From a checkpoint of a small mixture-of-experts model trained on Wikipedia.
Size: 20 layers, width 256, vocabulary 8192, 29.3M parameters.
Experts: 64 experts in each of 20 layers, 8 picks a token, a shared expert of 64 neurons.
Training: a variant of Adam for the experts, 8384 steps.
Below are experts of layer 15 (counted from 0) of a mixture-of-experts language model. Rows are named router (the router's row for the expert), up (a neuron's input weights, with its number), down (a neuron's output weights, with its number) and show model dimensions 128-255. Each number is 128 + 32 x the weight over its row's rms, rounded and kept within 0 to 255.
After each expert's rows: "mostly gets" lists some tokens that are sent to it at least half of the time. This comes from a sample of Wikipedia text that the model never trained on.

# expert 47
router [125 145 108  79  95 133 129 106 163 193 157 100 156 169 144 193  63  94 116 151 133 104 132 167 156 132  75 147 110 154 134 139 149  89 114  93  88 114 115 204 173 164 125 160 169 103 160 126  63 128  98 154  92  87 120 111  77 114  86 170  51 155 111 153 127 137 188 139  59 134 181 147  86 166 157 136 119 114 124 130 155 129 127 182 126 152  91 171  76 106 105  67 133 131 123 158 109 180 151 123 156 157 134 129  65 133 176 231 103 114 137 104 122  64 146 173  73 190 182 131 109 192 111 148 173  68  98  62]
up8 [198 131 115 163 125  89 102 158 116 156 135  95 113 132 141 148  75  93 142 136 138 120 148 120 161 109 121 161 126 114 148  98 150 146 130  93 182 140  81  90 147 150 140 128  94 118 115 114 136 201 105 155 151  40  75 141 151 193 142 134 118 156 113  64 182 158 130 124 146 100 120 120 152 109 157  49  98 148 129 118 124 156 131  83 162 133  98 115 129 115 130 151 145 109 177  87 153 115 112 131 135 101 174 105  52 118 217 173 187 122 118  47 182 114 124 100 163  94  80 140  91 121 128 109 138 103 111 179]
down8 [ 70  85  58  51  89 157 156 183  94 118 155 144 140  84  85 157 106 115 110  97 101 102 134 122 154 111 130 143  83 114  97 103 101 187  87 132  86 114 135 121  69 153 123 140  66 104 118 135 147 108 149 105 173 100 163  89 104 103 123 110 137 130 162 119 147 115 152  99 105 132  80 109 150 113 121 123 127 122 132 149 135  78  64  75 180 102 138 120 160 108 183 174 153 110 167 103 126 158 185 124 183  70 208 128 145 209  86 105 165 123 144  75 101 100 103 118 130  81 152 136 121 123 152 108 126  94 147 102]
mostly gets: " E", " re", " Re", " d", " De", " e"

# expert 14
router [124 126 146  87 139  60 114 141 124 189 125 118 149  93 127 166  56  80 135 142 135 109 175 111 153 108  86 157 141  95 165 143 132  84 127 152 149 137 115 176 125 119 130 189 150 129 159 134 101 113  87 173 139 111  88 131  67 160 108 150 102  84  78 173 152 170 146 130  79 100 190 145 114  74 131 126 174 136 127 119 175 116 135 155 104 145  64 188  95  74  82 136 133 143  39 147 138 181 111 119 137 141 112  76  60 140 169 118  96 109 141 123 131 150 124 181  84 155 151  74 124 157  45 124 139 114 112 108]
up3 [153  89 147 126 147 136 187  77 110 122 162  84  89 110 126 185  86 130 106 101 100  94  70  86 141 149 191 116 136 112  64 127  93 139 134 106 149 138 139 169 100 126 145 135 161 128 147  81 116  91 135 101 182 152 118 102  59  43 179 112 117 131 109 139  63 149 134 118  74 179 167 110 143 126 117 188 135 121 156 141 152 125 174 192 183  94 111 106 124 116 107 108 117  95 103  84 130 133 126 104  85 112  94 134 178 109 138 121  66 130 116 127 169 149 158 120 147 139  96  63 150 176 108 150  99  84 143 139]
down3 [ 82 157 122 109 175 140 167 173  94 154 150 168  78  68 183 111  64 136 168 106 103 199  97 154 155 140 123 131 117 100 128 156 143 107  92 102  72 111  95 141 112  81 122 121 144 145 125 141 122 117 106 156  99 159 171 136 125 125 165 176 135  99 171 185 128 134 197  63 100 101 198 103 106 114 161  44 118 123  85 119 121 102 136  84 143 160 100  99 126 152 147  93 131 122 133 163 125 154  84  94  77 116  92 149 139 131 122 164 143 105  97 140 107 134  36 124 104 122 169 132 141 144 155  98 140 146 112  47]
mostly gets: "On", " on", " On", " Born:", " \"I", " \"W"

# expert 8
router [126 112 111  84 111  46 112 111 131 194 117 121 178 166 128 153  79 120 157 111 123 150 115 140 150 189 110 127 144 137 167 172 111 159  91 147  81 119 125 176 185 112 158 169 174 166 125  89 155 157 118 101 126 109 109 129  77 126 143 167  62 123  80 185 166 123 195  76 107  98 173 157 114 120 146 114 108 134 133  83 146 116 109 134  57 102 110 166  86  71  88 133 136 104 118 163 146 187 133  77 153 123 111 133  39 167 140  95 111 169  97 137 132  97 162 123  55 179 120  74 105 125  49 124 156 150 151 128]
up3 [ 91  80 130 110 104 132 123 131 128 152 103 103 132 193 185 119 133 120 100 200 126  93 147 150 103 143 199 145 150 116 177 148 160 179  99  90 189 151  96  99 156 106 176 104 132 186 151  77 148 101 129  98  60  79 148 135 157 115 172 117  89 149 119 128 108 127 115  51 137 173 147 128 138 139 176 124 205 130 137 127 197  75 103 144 123 119  75 173 134 118 156 109 101 157 174 137 138  92  65 122 101 166 159 103 113 123 123 112 123 133 146 114 170 154 113  96 136 160 173 129 113  97 116 110  99 160 197 146]
down3 [156 140 192 117 127 168 121 141 170 142 120 104 140 146 150 103 212 144 165 114 137 105 144  83 113 136  90  46  84 113  76  94 134  96  97 136 143 146 116 238 144 143  89  88 145 157 174 163 145 119  90  96 101 175 127 137 195 110 123 117 151 107 156 163 112 102  96 126  88 109  85  84 176 146  67 128 124  92 153  82 157 120 165 167 170  88 120  84 113 129 156 192  84 145  53  95 169 163 139  84 116 149 151 168 142 148 151  97 109  84 111 142 107 100 152 158 126 112 108 165 141 161  81 158 154 110 228  82]
mostly gets: " 1", " 8", " 7", " 6", " 4", " 16"

# expert 26
router [109 134 116  90  60 112 104 102 100 224 154 104 115 101 166 178  69 187 122 129 112 167 115 155 121 147 163 117 148 167 140 177 147 141 126 168 108  72 101 160 139 157 119 112 166 123 142 163  88  89 116 136 161 106 126 147  92 121  95 160  80  90 124 142 182 123 216  62  65 152 143 106 147 101 136 146  90 150 102 122  94 178 147 145 141 125 178 183 117  79 156 121 170 106 153 168 192 121 219 138 126  57 140 106  57 146 165 114 119 146 143 120 143 128  90 135 160 139 160  98 111 150  82 138 136 105 152 157]
up0 [150 152 149 116  77 106 187 121 139 117 141  90 119  83 142 168  84 132 100 156 160  73 115 149  94 107  94 162 109  83 101 114 106  67 119 172 137 162  71 145 172 171 144 115 166 124 175 154  89  78 142  86 154 119 110  58 174 132 121 166  95 117  75 101 163 164 127 112 138 137 152  86 121  72 123 157 126 132  92  65 113 184 137  77 125 177 141 135 138  92 153  85  69  82  97 140 159  90 148 152 139 123 137 116 158 164  81  89 137  68 135  91 161 125 113 100 100 160 166  61 118 115 111 132 150 113 163 122]
down0 [109 109  99  92 107 116  91 119 125 183 109 168  72 130  94  91 152 135 157 177 180 145 136  96 138 114 138 103 128 126 123 150  76 145 128 124 127 117  99 166 161  99 135 138 165  88 148  84 159 108  97  88 111 158 126 146 150  65 103 152 161 161 153 116  75 152 115 142 121  79 159 130  52 131 159 110 189 116 101 131  72 195 142 112  51  87 141 144 118 186 183 136 115 145 123 113 186 159  85 140 125 140 103 101 128 159 123 114 140 132 145 124 138 100 104  95 171 222 136 116 163 126 168  93 136 132 141 141]
mostly gets: " Marc", " Angel", " Pat", " Pet", " Preceded", " Luc"

# expert 37
router [150 112 167  69  82 138 106 129 159 228 162 112 130 127 159 192  98 123 142 146 102 151 137 138 115  86  76 152 150 158 113 139 164  86  97 126 123  99 122 125 145  76 140 153 195 100 145 132 110 163 133 123 143  86 162 135  74 137 152 155 110 103 116 132 124 157 169 103  76 138 164 122  98 129 211  94 129 147 143 197 127 138 130 109 124 121 115 155 102  37 130 112 130 152 114 161 105 141 162  53 117  98 133 141  97  96 113 153 116 135 114  98 127 155 133 124 111 141 173 128 107 150 126  74 138  98 132 113]
up0 [111 147 129 122 137 113 127 186 140 168 126 184 165 151 134 136  96 117 140 124 131 154  98  73 107 153 107 166 136 151 160 173  81 102 133 131 144 102 124 163 134  62 122 173 116 167 140  86 134 125 152 101 140 135 173 160 125 149  13 146 118  90 158 134 136 129 118 144  69 135  85 142 133  97 167 168 122 136 116 109 115 105 134 133 179 101 144 141 151 148 182 181 166  98 119 121 153 122 106  72 138  64  91 121 140 143 187 122  82 138 142  71 120 118  72 158 113 110 155 134 125 107 157 172 109 105 121 111]
down0 [ 77 150  92 138 213 141 125 126  93 142 118 189 154 141 172  60 139 162 102 148 149 131 115 139 164 113  86 114 134 114 192 160 125 173 100 124 136 158 108 148 154 161 115 166 140 184 106 133 112 111 155 142 130  80 100 133 125 103  74 176 158 132 161 177 133 133  57 138 181 110 102 116  81 187 170 150  31 132  99  63 111 102 121 133  92 101 137 123 119 129 101 175 103 115 141 123 141 129 111 149 164 116 117 213 199 196 151 130 152 159 110 138 121 148 182 147 146  82 181 103 105 117 123 150  93 110 158 141]
mostly gets: "ist", " President", " player", " Minister", " coach", " director"

# expert 31
router [120 147 114  65 126 107 153 147 131 211 152 136 113 119 137 133  77 162 111 120  93 126  97 160  61 153  92 122 134 120 139 148 140  98 125 151 156  79 117 174 123 137 117 172 224 122 135  97  74  62 101 170 118  79 134 150 131 128 141 145 133 107 118 135 139 159 208  96  49 121 145 103  98 114 215 136 135 142 149 151 122 152  88  88  88 104 132 144 132  53 135 129 109  84 159 131 117 146 129  82 156  63 153 129 109 120 205 143 143 129 141  62 128 186 142  91 137 116 156 105 130 167 100 176  97  98 138 152]
up3 [141 154 147 119 129  93 202 122 119 104 138 170 138 117 163 112 102 189 142  97 120 132  98 121  66 159 143 114 137 133 102 114 163 124 112 151 172 101 100 153 130 117 105 117 182 135  88 132  71 108 117 164 126 126 167 164 117 126 189 172 117 175 127 122 105 118 183  95  85 112 147 107 123 119 207 151 126 155 108 168 143 108  71 121 105  69 117  95 170 122 147 125  81 109 165 161 134 112  83 118 155  97 110 125 128 147 196 129 137 135 156  87  90 137 122 118 109 105 162  94 135 148  62 156 131 148 185 150]
down3 [112 120  93 118 104 159  78 135 180 140 122 131 139 126  96 143 165  70 174 114 148  97 126 130 180  90 120  97 115 120 148 154 101  79 160  92 117 149 117 120 101 132 162 220  84 168 148 119 163 117 126  87 156 112  80 135 149 131 113  78 113 113 156 145 164 111 161 186 171 122  98 155 121 148 105  85  84 112  96 143 131 161 158  93 157 122 105 121  59  95  99 139 157 150 116  98 160 142 152 166 205 107 143 135 162  75  85 135 170 145 177 136 154  88  57 149  92 157  82 137 140 147 154 112 151 164  90 109]
mostly gets: " team", "ator", " round", " group", " David", " Council"

# expert 33
router [133 117  81  46 131 124  89 167  99 246 110 119 129 136 177 177  57 111 144 150  99 147 113 165  91 159  96 158 113  82 119 184 160 119 116 130 138  92  91 155 135 146 111 184 161 179  75 106 100 139 120 168 132  58 108 161  58 133  60 131 106 104 145 161 157 149 183  78  81  91 107  97 111 102 142 146  86 167 148 137 123 109 142 130  82  92 143 205  79 104  92 105 121  73 156 117 104 156 144 138 135  85 163 129 106 151 161 159  96 140  90 110 142 152 133 137 120 186 114  93 135 138 114 117 136 101  96 120]
up0 [130 137 106 133 118 125 153 141 125 157  81 124 140 158 128 132 134 109 146 163  88 127 149 162 212 140 143 131 122 114 165 161 188 110 154 139 127 171  79 124 139 132 141 163 111 145 166 109 156 150 154 147  92 106 111 103 116  84 124 152 150  84 172 108 149 119 112 126 124 158 116  97 104 102 134 145 109  46 137  94  76 124 156 124 152 198 110 204  70 131  97 125 120 142 128 113 151 173 193 144 207 102 152 210 130 176 106 115 169 149 143 161 171 173 138 119 138 106 168 113  97  69 145 127 127 131 128 113]
down0 [119  24 120 112 152 159 106 109 131 125 152  90  84 133 132 121 143 148 174  68  96 139 108 128 134  99 110 140 105 158 143 127  73 122  94 143  61 142 160 130 126 101  98 119 123 133 166 141 119 158 127  84 116 143 172 122 130 191  78 113 161 136 122 191 124  90 169 109 133 154 159 191 128 113 111  85  77 122 116 120 107 114 117 118 136 136 178 126  86 141  93 159 139 134 116 144  81 121 124  70 112 111 134  48 184  94  64 155 108  86 125 115 155  87 140 177 142 125  85 139 192 115 212 118 152 110  77 118]
mostly gets: " John", " William", " York", " George", " James", " Michael"

# expert 59
router [143 137 114  84 107 107 122 111 155 192 138 126 123 131 175 154  57 115 106 130 197 182 174 119  96 165  95 149 116 133 106 177 158 159 122 134  98 100  88 193 134 110 116 134 200 116  87 167 106 135 152 170 136 166  93 164 103 114 107 156  92  99 102 185 124 133 177 100  69 130 160 146 154 114 131 132 135 184 146 144 111 119  70 141 101 128 123 170  77  54 130 132 118  98 114 142 125 125 155 101 107  95  60  91 108 113 172 104  71 126 109 123 153 152 140 146  77 146 183 106 160 126 104 144 146 109 132 119]
up3 [220 164 143  88 114 135 131 174  98 147  71 137 140  84 119 135 105  77  98  94 108 143 120 168 102 147 149 130 163 148 139 118 191 163 104 140 212 187 145 128 102 129 142 147 149 127 119 171 101 151 131 117 161 178 140 123 105 185 166 117 131 152 102 154 107 170 110 134 100 144 133 105 140 199 154  33 183 173 142 114 118  93 107 106 147  96 128 121  69 112 118 118 110 178 134 124  86 186 156 118  92 134 128 138 121 104 143 165 100 106 129 159 142 109 137 156  92 131 131 129 140 118 121 140  77 169 137 108]
down3 [143  56 124 147 119 104 126 113 169  98  87 183 212 108 109 140  30 108 127 128 107  90 110  76 140 110 128 180 104  97 151 155 134  74 157 143 172  82 149 164  91  81 166 107  68 128 163 105 109 114  82 167 148  88  82  96 140 115 132 107 125 127 177 119 204 129  96 142 161 161 206 152 158 125 164 144  61 111 133 128 120 128 127  97 103 126 122 133  83 114 193 118 173 172 121 123 146 120 139 127 128 117  82 102 193 140 128 156 112 138 125  74 160 140 113 140 159 136 115 131 112 129 181 119  56  74 155  64]
mostly gets: " New", " J.", " St.", " A.", " William", " C."

# expert 19
router [153 131 120  42 117 108 132 129 108 197 128  52 125 141 150 124  52 107 132 110 167 108 142 140 108  82 111 188 116 137 196 179 161 106 140 138 119 127 108 148 112 175 126 159 153 122 156  89  48 150 127 123 103  59 135 113  79 105 169 140 127 121 105 195 126 183 182  77  77 104 173 112 137  91 188 174  58 157 119 124 124 141 158 134 119 129 147 217  93  70 146 117 136 135 105 123  86 128 169 119 136 165 158 155  37 160 121 110 108 143 117 120 164 102 119 115 109 175 174  45  56 143 130 158 155  89 144 126]
up3 [ 54 142 128 118 130 143 141 112 142 120 138 107 114 116 116 130 127 116 169 142 196  96  90 133 111 108  98 122  96 106 120 128  82 100 133 205 112 141 119 102 119 124 151 142 127 107 149 115 128  68 163 128 134 143 128  78 166  79  64 111 115 116 124 172  80 120 143 156 114  72 146 145 108  65  99 131  61 140 144  80 119  73 133 103  84 108 203 172 124 151 137 135  94 130 109 158  49 149 158 117 121 105 123 109  59 109 121  68 128 146 147 132 120 130 138 143 160  41 127  50 115 181  86 139  95  76 110 131]
down3 [177 103  88 110  67 104 106 112 144 172 102 119 111  86  91  96  63 151 113 160 113 133 141 180 175 125 135 118 134 133 152 106 163  43 103  84 124 144 152 116 135 163 185 164 146 155 123 149 173 122 121  91 143 121 122 106 187  96  96  72 154 140 161 105 159 113 129 106 104 119 144 182 169 112 178 103 124 161 130 139 125  89 150 123 103 138 175 196 195 192 134 132 133 135  89  70 147 121 105 155 144 137 118  50 157  42 102 135  94 119 127 233 144  88 143  78 146 119 132 111 109  81 154 123 122 147 139 152]
mostly gets: " ", " s", " 2015", " 1998", "==P", " 13;"

# expert 41
router [114 116 187  52 126  79 133 134 116 175 127 110 136 150 129 118  97 129 123 122 139  99  92 164  87 180 156 134 137 114 119 123 133 100 103 150 109 105  69 162  88 111 121 165 170 177 144 106  59 125 137 144 115  96 131 141  75  91 180 121  44 132  90 164 109 139 161 105  79 141 174 112  96 155 188 174 155 171 140 119 126 132  69 169 144 133 124 152 103  95 135 149 115 122 128 127 106 127 128 119 120 115 120 151 119 195  99 118 105 116 118 108 113  67 171 157 113 143 175 121 149 113  74 157 156  78 123  93]
up3 [125 107  86 132 131  93 171 139 118 138 180 109 137  92  83 152 140 113 131 194 192 154 241 142  70 131 181 128 130  84 162 129  84 124 150 116 145 149 193  98 137 137 164 162 133  96 124 116  82 116  87 123  78 125 159 175 154  89 159 122 118 144 172 102 134  87 110 113 136 141 150 138 170  87 119 138 112  34  69  90 117 121 153 150  60 110 106 172 108 116  85 134 155 128 215  97 118 155 141 153 153 137 123 150 112 171 179 136 114 145 144 105 134  68 145 106 134 126 139 120 139  94 164 113  44 159 145 171]
down3 [158 152 147 148 183  54 136 112 169 179 131 148 169 153 157 111 156 154 196 135 190 189 114 137 149 150  74 187 123 158 136 124 152  75 119 134 147 190 141 114 183  90 106 116 159 176 139 191 142  93 122 122 111 144 145  85 145 126 144 134 145 155 146 171 155  68 167  64 148 121 142 135 119 133 126 112 115  88 135  89 119 110  93  92 121 125 114 151 155 154 159  94 191 180 183  60 161 133 182 114 135 130 132  84  51  73  82  96 125 204  86  81 115 146 110 148 112  93  89 103 110 181  90  88 150 155 109 151]
mostly gets: " m", " d", " D", "D", " second", " first"

# expert 40
router [ 95 131 114  72  46 123 155  91 103 185  65 126 132  96 151 162  79 122 134  92 146 139 100 154 154 157 120 116 125 175 109 165 146 154  79 134 119  75 113 172 132  97 125 159 159 136 148  89  75 119 157 156 164 125 132 157  74 116  98 131  82 110  97 168 146 141 147  82  54 142 175 136 145  82 143 113  87 166 176 122 136 168  86 138 118  86  58 150  89 104 126 111 131 121  98 166 160 155 163 171 119 131 191 102  53 152 124 174 139 142 128 121 175 137 118 164 138 131 149 107 108 112 113 119 122 102 109  88]
up1 [127 120 148 136 129 113  96  71 131 103 132 101 132 163 158  97 122 122 116 159 118 125 147 174 161 131  89 116  79  55 107 143 170 147 116 144 105 114  68 142 134  66 112 111 119 160  76 156 132 183 181 157 129 126 113 200 108 159 205  89  82 133 112 141  99 171 106  97 128 155  73 159  84 112 113 114 101 137 139 122 106  81 117 107 126 119 126 161  97 139 166 138  81 137 168 158  94 130  88 161 104 178 141 119  77 171 142 134 135 155 136 163 150 143 131 118 161 111 122  92  77 133 163 122 179 137 136 124]
down1 [126 135 137 133 160 117 135 102 117 145 174  99 163 224 146 104 108 133  83 162 118 147 213 120 125 112 155 102  86 148 106 157 162  38 141 161 148 150 108 162 103 161 129 122 189 105 151 143  64 142 128 168 142 120 140 154  94 120 162 178 186  84 156 166 150 164 106 150  75 124 132 144 110  97 120 181 199 120 129 111 122 133 149 145 139 106 136 130 183 167 116 122 112  71 152 192 142 134 113 110  70 102 143  77 126 124  74 123 198 131 134 159 116 182 121 142 129  78 147 106  84 151  53 156 145 192 121 176]
mostly gets: " K", " Ch", " Th", " G", " P", " Bl"

# expert 38
router [141 108 105  67 142  67 136 137 131 229 162 106 109 148 175 161  63 116 111 137 119 158 114 141 105 136  89 172 128 118 103 166 130 146 129 172 152  94 114 147 124 130 101 192 166 142 111 106  74 138 142 153 112  67 179 179 107 128 108 126  98 106 154 138 180 139 145 128  74  86 144 117 140 105 217 169 108 168 133 140 166 139 119 149 101 120  94 177  27 102  89 123 127  29 169 113 136 155 146 125 122 115 168 141  78 164 151 154 108 135  99 142 148 145 152 130 128 170 139  63 151 130 146 130 158 110 117 130]
up0 [ 69  89 173 134 118 181  66 120 144 181 108 110  81 140 127 139  88 137  98 108 157 151 119 120  86 168  72 142  97 140 108 200 145 102 151 130 162 110 154 129  77 109 200 112 164  88 118 120 147  98 155 129  98 129 131 193  82 106 155  66 106 175 135 157  90 120 132 137 113 115 131  87 127 134 123  87 171 126 107 153 107 161 116  89 155 108 120 125 214 128 125 144 138 119 178  87 164 122 124 141 161 131 101 120  75 132 127 193 135 159 103 137  93 129 111 141  61 135 105 127  62 131 129  60 102 126 135 142]
down0 [138 142 165 103 186  99 170 145 148 130  89 161 108 103 146  97 164 153 103 194  68 107 140  99 138 128 126  89 125 124  95 110 152 102  97 156 131 120  90 123 168  89  74 163 175 163 156 110  97 144  67 152 147 118 138 129 123 129  91 129  55 201 149  44 166 153 102 150 100 114 111 123 129 141 106 139 148 126 110 171 189 140 172 122  82 153  93 185  95 168  95 125 227 111 103 168 149 109 159 108  89 133 178 129 156 123 140 141 117  61 138 143  90 115  77 120 162 166  94  99 153 102 126 159 141  95  91 161]
mostly gets: " State", " Labour", " Conservative", " York", " Democratic", " Republican"

# expert 61
router [104  87 125  45 111 136 133 137 154 179 144 121 109 158 135 173  54 136 129 156 128 162 166 170  95 101 145 171 183  88 195 167 141 117  54 137 149 130 181 197 138 110 138 115 167 129 182 177  64  91 140 150 135 105 167 149  86 156 169 166  70  96 157 135 160 145 137  94  77 121 144 138 144 105 192 125 148 150 104 100  72 143 151 186 126 118 121 182 109  42 100  94 141 115 137 155  85 101 150 109 147 130 152 131  93 132 121 166 137 118 129 126 150 139 124 137  81 168 117  68 114 160 145 154 134 124  66  73]
up3 [124 110 117 112 136 107 140 191 140 134 125 122 166 108 151 118 177 145 121 141  91  83 155 143 173 110  48 150 174 114 165 125 113  79 140 118 150  93 114 162 165  70  85 140 125  72  62 173  91  87 102 190 126 135 140 154 130 156 195 154 116  86 124 143 112 153 109 176 111 111 129 102 130 136  80  39 161 122 100 104 107 179 150 104 154 101 171 158 102  78 128 136 156 173 105 130 120 165 168 121  66 130 158 117  89 157 165 147 136 144 120 130 152  51 164  94  87 142 155  62 126 155 142 116 155 125 117 120]
down3 [114 101 153 118 175 107  92  36  82 157  88 100 157 154 127 126 216 138 150 107 127 120 136 163 152 162 130 121 136  78  68 176 163 154 151 121 180 123 127 144 145 139 151 128  84 101 140  87 176 150  77 135  86 161  75  66 152 132  98 109 180 160 188 142 127 144 100 124 120 182 109 127  95 133 131 175 175 137 105 126 145 122 153  33 141 173 143 191 105 164 117 139 121  99 128  96 136 120 195  88 135 108  97 120  94 145 115 113  29 110 124 189 198 107 117  96 138 148 124 145 133 100 154 125 128  91 132 152]
mostly gets: "°N", "″N", " /", " Total:", "–0;", " name:"

# expert 48
router [131 118 139  77 135  94 154 140 131 204 154 107 159 116 141 139 103  92 143 148 139 175 159 137  64 138 111 184  88 155 128 117 162 107 133 166 137 127 121 163 124 117 136 147 186 118 112 131  62 114  98 144 120  92  75 151 119 108 113 172 119 133  95 102 150 119 175  91  58 122 155  91  92 127 180 118 123 169 121 104 145 109 102 167 103 128  66 119  81  73 179 131 176 104 125 147  97 132 145 154 118  95 132 134  50 158 148 164  85 148 123  99  98 163 173 157  79 158 142  80 159 153 110  78 128  63 124 107]
up8 [147 128 143 111 105 123  74 120 137 166  88 105 124  40 158 151 133  77 173 149 108 145  89 125 141 186 127 172 173 153  83 180 127  69 126 207 135 101 137 153 144 108 167 192 133 118  63 155 104 125 149 150 130 110 103  85  83  94 114 173 144 130 127  95  90  87 157 152 137 118 149 112 126  91 179  92  77 159 123 134  69 139 141 162 108 106 108 112  99  86 115 147 110  40  88 171 123 135 122 190 130  86 114  88 153 168 142 174 112 144 126 111 147 149 129 165  87  98 132  96 141 127 161 106 169 117 171 139]
down8 [107 154 125  80 114 135 164 152 122 167 134 134 100 116 138 123  85 130 128 122 157 171 107 132 127 129  79 204 152 135 183 170 135 177 143  89 151 101 121 193 192 130  99  91 134  91 150  99 129 167 103  87  72 132 202 139 147 120 148 195  93 183 132 128  96 128  78  93 170  70 195 148 177 109  90 111  76 168 160 109 207 123 147 130 168 119 105 129 150 110  83  76 154 128 121  81 140 151 173 112 139 165 144 124  85  99 120 123 173 127 153 128  95 150 130 158 138 177 134 106 123 123 167 148 134 151 111  93]
mostly gets: " American", " John", " World", " German", " US", " city"

# expert 5
router [ 94 155 158  42  83  95  79 119 142 196 177  87 104 153 147 145  68 114 148 148 156 130 130 128 150 103 129  78 166 142 153 171 166 130 144 153  95 107 133 162 146 131 138 133 175 117  94  92  85 141  90 217 110  48 135 127 142 109 133 141  26 121  81 171 111 161 173 119  78 135 145 114 134 144 164 135  96 179 134 136 144 138  88 158 102 105 111 168 122 129 116 144 104 120 164 136 142 123 134 134 103 189 188 153  55 127 151 144 102 137  91  99 135 113 125 134 146 168 153  77 132 137  89 111 133 116  88  74]
up1 [119 158 107 113 109 172  87 149 200 105 193 117 116 139 168 105 125 140 118  73 168 122 166 121 123 114 142  97 128 100 152 125  99 136 113 136 119 110 171 158 135 179 163  98 135 218 128 190 114  71 153 110 178 161 127 145 157 129 112  39 100 183 117 145 179  89 168 111 118 151 141  95  89 204 170 120  69 117 155  66 105 137  86 168  98 145 142 136 138 111 166 141 123 149 119 134 106 129 134  94 143 165 158 155 167 152 143 152 105  59 151 162 113  66 126 144 105 165 128 101 112 102 137 125  89 179  96  98]
down1 [168  75 153 196  91 124 152 126 126 170  70 111 113 162 166 102 144 107 147 148 105 144 114  96 130 151  86 149 101 132  81 168 149 123 120  99  89  90 170 191 154 135 174  81  66 180 177 100 154 122 111 159 126 126  89 152 168 112 161 124  94 131  86  93 155 148 141 138 165 173 114  97 134 169 114 119  68 131 151 145  94 124 118  52 151 158 131 131 150 116 166  88 141 170  77 157 104 161  99 137  90 141 130 133 197 118 102  89 178  99 199 158 108 157  62  88 124 109 118  46 120 123 177 150 141 158 152 171]
mostly gets: " (I", " te", " TV", " \"I", "==C", " (U"

# expert 32
router [110 116 134  63 112 143 139 147  92 246 134  78 134 116 114 166  51 150 129 160 119 142 136 166 163 129 122 151 181  98 140 121 140  99 158 165 125  77  78 176 142 101 146 176 103 173 169 123 113 147 162 164 136 130  81 146  82 147  96 177  88  97  98 159 155 114 135 135  58 101 155 122  89 126 165 178 136 196  83  97 123 148 118 152 121 114  98 190  98  81 166 137 171 144 126 134 146  88 164 124 150 119 115  38 102 197  99 103 131 140 159  93 124 126 140 121 105 147 146 110 134 122 150 146 158 103 161 100]
up3 [158  77  47 132 114 129 120 147 134 176  97 109 136 134 104 187 138 120 160 119 104 171 166 110 197 134  97 139 110 139 142  98 156  85 114 162 129 170 149 186 134 134 115 149 146 140 154 135 131 148  63 110  95 113  79  96  60 126 162 121 113 108 127 154 145 160 146 155  92 101 142 182 105 199  83  80 163 160 182 104 123 127 129 179 161 124 139 180  94 134 197  82 142 167 147 162 110 153 174 157 199 139 131 143 153 148 156  97 115 158  98 106 103 131 143 144  98 134  97 102 148 114 151 116 199 107 200  84]
down3 [185  84 108 140  44 121 135 155 146  76 121 136  55 148  86  65 135 138 194  96 188  98 143 132 106 149 151  93 112 124 155 110 175 165 124 145 160  54 106  73 124 164 149  67 122 156 141 132  82 115 104 182  70  59  86 166 132 104 161 147 135 129 121 160 174 169 118 102 161 160 146 144 195 112 118  64 108 113 146 129 139 128 182 205 130 105  97 108 131 176 165 138 134 143 102 121 139  90  85 104 132 151  87 190 146 126 120 152 113  45 119 126 182 145 134 160 110 125 116 133 127 180 134 111 116 155 183 134]
mostly gets: "°N", "|---|---|---|---|---|---|", "|---|---|---|---|---|", "g", "|---|---|---|---|", " 0;"

# expert 45
router [ 84 123 145  55  99  60 126 107 128 180 156 185 110 140 144 174  88 154 133 181 178 131 180 174  99 140 153 150 172 103 171 159 136 164  90 156 150 117 117 160  83 165 172 140 130 111 170 115  83 113 129 154 113 157 146 165 103 123 121 138  86  79 162 126 132 107 164 121  41 155 170  62 126 141 135 135 101 101 136  77 160 161  97 141 102 129 122 130  99  57 113 112 133 119 156 149 134 134 146 102  92 109  89 175 111 211 123 106  77 105 144  95 167 105  72 165  99 155 145  56 154 143 133  99 123 123 122 126]
up3 [146 114 127  94  83 148 113 162 131 119 154 153 135 123 125 137 123 118 115  74 159  96  68  44  85 123 147 109  88 116 129  45 123  93 146 128  94 158 106 128 118 134 146 117 109  91 105 159 155 148 113  55 118  71  98 159 125 115 177  46 127 161 150 157 108 156 130  58  91 134 143 161 152 180 151 100  87 127 136 128  74 146 149 128 165 157 116 147 121 120 131 141 207 122  46 171 124 133 127 112 143  93 178 178  93 150  92  98 201 185 171 114 166 126 103  88 160 118 188 134  93 117 105 113 159  86 110 139]
down3 [105 112 137 100  93 140  89 173 120 103 118  79 139 121 137  88 147 104 141  79  57 133  71 124 136  88 151  68 173  96  88 157  61 148 138  93  79  99 103 107 136  95 151 197  97 137 145  98 170  56 160 166 107 134 154 160  46 137 140 161 123 111 128  85 100 133 110 134 131 119 113 113 142 107 156 150 104 160  54 145 134 112 115 108 201 140 157 174 145 184 124 111 173 124 112 133 150 131 136  77 117 130 195 176 104 143 215 167 161 130 142 163 165  83 124  95 108 118 136 102  79  71 132 174 155 113 140 133]
mostly gets: " had", "″N", " has", " since", "°N", " (aged"